config = dict(
    num_hidden_layers=9,
    n_experts=80,
    d_expert=128,
    hidden_act='gelu',
    moe_layers=[1, 2, 3, 4, 5, 6, 7, 8],
    router_score='sigmoid',
    routed_scale=0.667,
    n_groups=4,
    groups_per_token=1,
    init_std_router=0.0122,
    lr_router=0.000834,
    vocab_size=8192,
    batch_tokens=[65536, 131072, 262144, 524288],
    train_tokens=439800000,
    dataset='wikipedia_en',
)
Below are experts of layer 6 (counted from 0) of a mixture-of-experts language model. Rows are named router (the router's row for the expert) and show model dimensions 48-95. Each number is 200 + 40 x the weight over its row's rms, rounded and kept within 0 to 999.
After each expert's rows: "mostly gets" lists some tokens that are sent to it at least half of the time; "comes before" lists some tokens at least twice as common just after its tokens as in all text. This comes from a sample of Wikipedia text that the model never trained on. Tokens count by the router's weight.

# expert 63
router,210,220,171,153,194,234,162,222,112,123,166,155,196,284,249,229,155,206,183,201,286,157,212,201,126,253,253,222,157,230,205,202,230,188,260,186,148,223,186,177,227,177,245,216,141,181,147,220
mostly gets: " States", " Virginia", " Ohio", " Mexico", " Pakistan", " Texas"
comes before: ",", ".", "\n", " and", " City", "'"

# expert 23
router,216,211,204,227,151,209,141,188,163,109,125,212,183,241,155,244,139,181,247,179,194,174,208,168,186,262,245,238,176,175,209,140,203,119,150,171,179,180,226,158,241,258,222,171,148,190,195,263
mostly gets: " LINEAR", " ·", " Athletic", " Rovers", "\\", " |"
comes before: "  ", "\n", " 1", " Votes", " 3", " ·"

# expert 9
router,283,248,236,187,176,134,173,174,145,115,199,213,174,216,215,216,204,131,156,197,221,201,173,182,121,282,204,206,203,205,245,174,272,113,153,248,235,213,214,160,209,252,197,256,186,179,197,233
mostly gets: " moved", " returned", " died", " used", " built", " located"
comes before: " to", " in", " by", " as", " with", " on"

# expert 6
router,188,177,162,180,147,136,119,269,203,214,206,225,332,193,178,242,169,190,225,247,124,230,180,215,191,228,293,205,158,211,209,140,221,175,158,209,245,207,200,164,199,256,192,211,145,165,220,206
mostly gets: " Coordinates", " Genus", " Website", " Succeeded", " Clade", " ISBN"
comes before: ":", " of", " by", "ed", " name", " code"

# expert 46
router,242,249,214,164,203,217,213,222,195,98,216,202,225,204,226,247,228,221,228,137,219,240,193,157,176,275,225,173,220,204,164,180,207,239,172,215,173,232,272,183,149,221,186,198,236,155,208,182
mostly gets: " Votes", " Apps", " %", " −", " ±", "Awards"
comes before: "|", " |", "=", ";", " Goals", "0"

# expert 1
router,208,155,164,176,185,215,203,190,45,178,183,186,273,221,264,234,229,270,206,205,239,192,206,223,136,254,225,168,198,138,208,136,296,177,225,230,214,199,203,244,191,186,191,195,213,170,195,230
mostly gets: "aya", "ō", "ya", "iya", "ka", "aru"
comes before: " |", " (", "n", "r", "i", "k"

# expert 61
router,227,191,165,211,129,196,119,211,168,174,200,266,212,170,175,252,173,228,189,209,202,193,244,179,151,213,288,183,178,224,228,133,190,202,198,193,182,235,192,162,171,162,264,293,106,197,222,183
mostly gets: " 5th", " 4th", " 19th", "1st", " Pennsylvania", " 7th"
comes before: "\n", ",", " century", " in", " (", " of"

# expert 41
router,168,226,197,119,208,214,162,204,198,222,168,264,302,195,283,254,154,267,118,159,217,217,204,171,186,177,290,187,184,168,197,193,216,219,180,218,160,238,270,158,140,178,204,258,154,195,207,291
mostly gets: " FW", " MF", " Arthropoda", " Swing", " Loss", " Clay"
comes before: " |", ".", ";", ":", " –", " ("

# expert 60
router,221,267,204,230,185,266,210,255,186,156,165,155,265,208,206,258,203,186,247,139,216,243,191,174,154,267,248,180,156,173,212,212,240,229,186,273,124,189,258,174,206,203,174,265,163,187,229,210
mostly gets: " MPC", " UTC", " households", " lb", " Socorro", " JPL"
comes before: " |", ")", " (", " population", " age", " of"

# expert 18
router,232,226,269,145,180,170,196,191,218,200,205,139,150,200,201,200,195,233,154,207,209,161,219,167,149,185,202,228,158,221,224,128,203,69,122,188,163,269,240,228,143,215,221,168,194,185,208,251
mostly gets: " although", " though", " but", "—", " where", "."
comes before: "\n\n", " The", " In", " He", " It", " This"

# expert 37
router,225,222,144,251,126,221,157,218,158,206,207,212,228,215,158,229,174,235,148,105,143,259,208,233,184,238,163,273,157,160,141,121,245,228,220,209,203,213,211,183,112,177,177,199,173,115,190,234
mostly gets: "sch", " Sch", "ün", "ür", "isch", "æ"
comes before: "s", "t", "en", "er", "n", "e"

# expert 69
router,195,206,163,156,166,205,236,238,129,212,151,185,174,278,190,227,226,195,189,166,153,135,148,181,118,234,280,179,207,169,199,146,197,162,180,247,189,253,155,158,214,265,195,252,190,140,155,225
mostly gets: " during", " under", " until", " After", " after", "After"
comes before: " the", " a", " his", " its", " be", " 18"

# expert 4
router,192,280,165,187,134,130,127,188,194,213,227,193,210,178,179,203,206,150,169,182,276,252,197,174,175,208,248,252,165,229,162,156,200,114,200,181,198,190,227,229,224,213,197,183,157,160,187,251
mostly gets: " .", ".", " rot"
comes before: "\n\n", " The", " He", " In", " It", " This"

# expert 14
router,185,216,244,154,185,160,131,209,181,125,223,248,347,173,218,222,161,210,166,161,187,176,140,192,233,178,203,227,215,247,175,205,228,55,189,232,251,223,261,240,134,147,247,201,160,169,143,204
mostly gets: " episode", " book", " story", " song", " letter", " version"
comes before: " of", ",", ".", " was", " in", "s"

# expert 68
router,245,278,281,143,173,236,116,228,144,174,152,206,186,216,269,234,175,249,122,175,201,175,197,158,79,261,231,194,154,226,210,175,228,201,190,196,152,257,213,203,251,168,215,261,223,201,208,240
mostly gets: " century", " Mexico", " States", " Nigeria", " Spain", " Romania"
comes before: ",", ".", " and", " were", " in", " are"

# expert 24
router,236,241,216,165,189,223,216,255,168,197,198,194,171,218,244,237,171,164,147,167,237,274,219,198,165,210,194,226,146,151,201,185,230,191,136,239,155,169,245,168,179,239,214,236,201,224,186,246
mostly gets: "250", "600", " 1", " 50", " 300", " 94"
comes before: " |", ".", "%", "–", ",", " km"

# expert 77
router,214,251,253,164,155,184,214,169,101,179,162,177,213,243,153,227,200,169,218,176,199,167,92,199,167,200,218,208,149,211,224,226,206,226,204,224,150,213,223,148,107,208,228,235,146,201,221,225
mostly gets: "On", " among", " On", " along", " during", " within"
comes before: " the", " a", " his", " its", " their", " this"

# expert 66
router,174,230,227,158,178,223,216,210,98,211,162,229,189,229,191,207,184,229,143,164,220,163,95,198,94,218,248,204,168,181,216,124,223,181,188,304,256,224,204,189,224,266,223,251,142,140,201,195
mostly gets: " during", " under", " until", " After", " after", " along"
comes before: " the", " a", " be", " his", " its", " their"

# expert 0
router,167,209,168,175,217,140,145,247,226,187,151,201,322,200,205,242,219,226,224,175,164,173,196,197,173,247,235,184,155,182,236,161,221,206,185,180,231,244,184,175,224,202,209,196,165,179,154,227
mostly gets: " As", " Coordinates", "As", " Website", " Genus", " Species"
comes before: ":", " a", " well", " an", " of", " zone"

# expert 11
router,212,207,202,131,184,139,131,234,212,222,197,246,308,212,189,234,175,193,205,220,167,224,179,198,184,243,266,221,153,218,186,163,205,218,168,224,208,218,202,179,181,222,194,256,162,158,186,231
mostly gets: " Coordinates", " Genus", " Website", " Died", " Clade", " ISBN"
comes before: ":", " by", " name", " code", " zone", " birth"

# expert 7
router,196,209,166,156,176,151,168,267,193,135,158,208,213,188,223,226,198,227,156,181,166,246,219,175,174,178,257,173,182,235,114,156,240,135,223,314,200,242,247,198,172,136,188,239,221,214,172,182
mostly gets: " was", " been", " has", " were", " is", " originally"
comes before: " a", " the", " been", " also", " an", " released"

# expert 15
router,248,203,157,225,188,253,243,225,91,167,147,207,251,224,264,227,149,218,212,173,158,250,205,217,110,226,289,179,229,132,166,159,226,210,216,204,214,155,239,190,144,259,196,227,172,154,173,225
mostly gets: "ić", "iya", "uru", "ć", "ović", "aga"
comes before: " (", " |", ",", "i", "\"", " de"

# expert 10
router,180,249,133,175,143,142,144,177,200,198,224,175,219,189,176,209,198,183,180,191,246,234,159,172,146,202,242,228,158,227,176,109,175,137,174,173,160,182,251,246,195,195,197,187,198,181,199,265
mostly gets: " .", ".", " though", " although", " where", "”"
comes before: "\n\n", " The", " In", " He", " It", " This"

# expert 44
router,218,242,190,169,177,143,205,273,187,136,194,224,218,226,202,214,189,203,202,198,221,223,170,172,141,191,241,242,173,197,196,212,191,215,208,202,229,225,187,232,161,205,198,177,148,195,202,264
mostly gets: " \"", " (", " “", " '", " Animalia", " ‘"
comes before: "=", "The", "W", "19", "In", "born"

# expert 12
router,170,256,178,190,183,106,223,268,134,218,199,252,198,190,178,259,183,187,171,189,211,193,133,233,145,182,215,202,165,272,181,141,222,124,186,249,198,193,145,181,206,186,225,262,166,148,187,224
mostly gets: " consider", " document", " approach", " pay", " attract", " deliver"
comes before: "ed", "ing", "s", "d", "es", " to"

# expert 20
router,224,194,268,168,165,191,219,212,103,222,186,264,213,190,272,250,248,165,246,101,277,142,210,125,171,220,236,166,177,177,142,217,241,208,228,230,163,201,241,159,218,205,230,234,155,137,219,216
mostly gets: " SE", " LINEAR", " RO", " NS", "frac", " SWE"
comes before: "_", " |", ")", "L", ";", "R"

# expert 36
router,232,218,172,226,205,240,198,255,136,174,148,186,156,175,224,265,137,128,195,147,200,195,198,167,144,260,212,192,170,210,235,191,242,238,189,239,157,200,279,203,165,196,207,263,220,223,199,259
mostly gets: "00", "250", "000", "600", "80", "500"
comes before: " |", "%", ".", "″", ")", "°"

# expert 58
router,191,185,214,144,163,161,145,222,209,221,131,195,156,209,256,215,214,190,118,183,198,194,190,136,177,240,217,236,171,236,197,164,225,188,68,204,161,273,238,250,190,159,242,152,85,161,218,221
mostly gets: "\n", " sub", "\n   ", "\n     ", "\n\n", "\n "
comes before: "-", "|", "=", "The", "In", "On"

# expert 54
router,230,252,166,133,222,207,218,165,188,184,166,123,229,165,145,211,219,167,175,205,185,213,120,193,163,198,309,236,201,153,151,149,191,82,155,214,239,164,248,204,196,209,202,236,177,229,237,233
mostly gets: ",", " ,", " While"
comes before: " and", " which", " but", " who", " where", " including"

# expert 17
router,186,289,285,221,205,165,218,217,177,181,179,186,164,261,232,231,211,160,192,239,225,217,198,167,106,242,215,185,169,212,170,206,267,171,177,270,142,172,229,151,207,182,279,246,216,196,194,227
mostly gets: " led", " met", " ran", " caused", " pay", " carried"
comes before: " the", " to", " a", " by", " in", " with"

# expert 47
router,206,256,183,114,185,162,179,255,223,136,223,206,219,261,232,206,155,250,199,213,213,219,166,207,176,190,266,209,185,199,173,177,200,207,195,216,266,260,195,239,188,198,234,171,178,216,183,329
mostly gets: " \"", " '", " “", " (", " =", "="
comes before: "=", "\n\n", "\n", "19", "born", "The"

# expert 40
router,140,202,221,121,213,201,158,222,187,105,182,281,280,228,268,248,269,229,207,155,236,203,233,136,190,238,272,212,199,142,160,157,220,188,124,214,126,223,201,152,171,213,194,232,203,194,231,256
mostly gets: " No", "No", " Votes", " %", " Apps", " −"
comes before: " |", ".", "|", ";", "Z", "UT"

# expert 45
router,142,151,271,232,162,206,206,239,239,228,169,222,212,266,196,249,242,242,196,162,227,173,206,169,189,304,218,238,203,157,226,163,194,155,174,262,217,187,185,273,173,209,185,277,232,122,189,182
mostly gets: " an", "An", "spe", " ±", " soci", " Animalia"
comes before: "=", "ti", "log", "l", "c", "cal"

# expert 25
router,188,261,183,129,211,245,221,225,227,154,191,163,192,188,204,263,225,181,165,145,207,315,204,164,131,157,162,222,203,171,179,160,212,197,127,251,189,207,216,189,176,187,220,269,208,193,195,228
mostly gets: " medalist", " touchdown", "finals", " championship", " match", " yards"
comes before: " |", "–", ".", ")", " in", " round"

# expert 34
router,252,188,171,114,139,200,155,183,186,190,238,187,250,155,227,269,240,220,199,136,245,214,259,163,193,214,304,215,189,189,175,195,241,231,201,292,224,232,261,190,150,197,275,172,195,175,182,239
mostly gets: "ti", "enti", "si", "oti", "isi", "zi"
comes before: "on", "ons", "ve", "s", "ona", "ng"

# expert 19
router,196,184,164,177,145,140,200,167,194,108,153,216,205,162,203,227,231,173,126,184,207,188,158,220,136,255,185,177,162,216,210,202,305,127,219,217,229,202,262,142,188,212,222,208,211,204,154,167
mostly gets: " was", " being", " been", " is", " are", " be"
comes before: " a", " as", " to", " in", " by", " not"

# expert 59
router,246,216,155,124,201,173,203,201,201,166,116,127,224,217,159,207,231,151,180,204,178,187,155,174,166,199,299,227,194,140,145,150,203,108,166,249,250,163,236,210,171,222,222,238,184,218,192,208
mostly gets: ",", " ,", " Health", " Technology", " Foundation", " Motorsports"
comes before: " and", " which", " but", "000", " who", " where"

# expert 75
router,247,216,235,177,118,177,204,317,178,173,206,206,194,205,187,238,196,226,174,183,210,173,217,105,185,255,297,188,159,228,235,141,220,186,171,185,166,187,179,158,201,233,240,278,181,222,237,213
mostly gets: " children", " households", " daughter", " parents", " population", " buildings"
comes before: ",", " of", ".", " and", " in", " were"

# expert 50
router,232,222,255,234,210,234,133,272,222,208,220,229,243,183,227,276,186,192,220,198,203,278,201,253,194,256,239,183,194,236,165,132,189,203,174,253,168,178,241,194,196,227,179,185,209,170,230,186
mostly gets: "Career", "Scientific", "Species", " Animalia", " =", "Awards"
comes before: "=", "\n\n", "\n", " =", "-", "See"

# expert 30
router,144,246,217,117,173,220,188,242,132,218,191,249,189,221,191,248,205,156,209,116,214,213,212,172,169,240,279,207,188,241,162,205,222,170,161,217,155,231,215,153,211,198,205,262,186,197,145,234
mostly gets: " LINEAR", " RO", " SR", " MO", " 25", " 87"
comes before: ".", "–", ",", " |", "°", "0"

# expert 3
router,202,211,235,220,243,162,191,184,132,120,183,222,180,186,164,213,206,216,159,169,213,239,217,211,125,198,207,174,211,208,159,198,247,112,178,261,230,245,206,186,211,202,271,187,197,215,201,214
mostly gets: " began", " took", " returned", " wrote", " announced", " moved"
comes before: " to", " the", " in", " by", " a", " as"

# expert 32
router,213,211,163,199,58,235,189,170,196,153,194,233,223,201,232,247,164,257,175,178,227,197,155,185,186,216,279,168,190,184,135,121,242,151,181,222,245,208,256,186,150,186,248,211,218,194,154,249
mostly gets: "enti", " McC", "ti", "si", "oti", "isi"
comes before: "on", "e", "t", "n", "y", "a"

# expert 76
router,219,202,173,125,160,250,76,209,110,184,95,202,238,200,163,224,173,175,243,123,139,239,189,171,147,222,266,172,195,144,179,193,233,182,225,243,257,147,274,233,186,277,230,176,167,130,215,295
mostly gets: " MPC", ")", " JPL", " Arena", " UTC", " Stadium"
comes before: " |", "\n", ";", ",", "\n\n", " is"

# expert 55
router,204,204,264,194,142,208,160,183,208,151,206,254,203,178,191,242,248,210,173,219,175,250,193,196,189,194,270,196,127,206,216,216,215,164,174,199,205,149,211,152,159,196,193,197,133,158,241,166
mostly gets: "\n ", "\n   ", "Species", "Awards", "See", "Results"
comes before: "-", "|", "=", "The", "In", " -"

# expert 16
router,188,175,159,211,184,171,148,221,187,140,191,173,208,224,288,217,249,249,140,166,164,205,191,153,105,218,228,199,186,182,170,198,290,123,195,253,212,178,197,141,190,197,287,210,208,208,192,174
mostly gets: " be", " been", " was", " has", " took", " is"
comes before: " a", " been", " the", " an", " not", " also"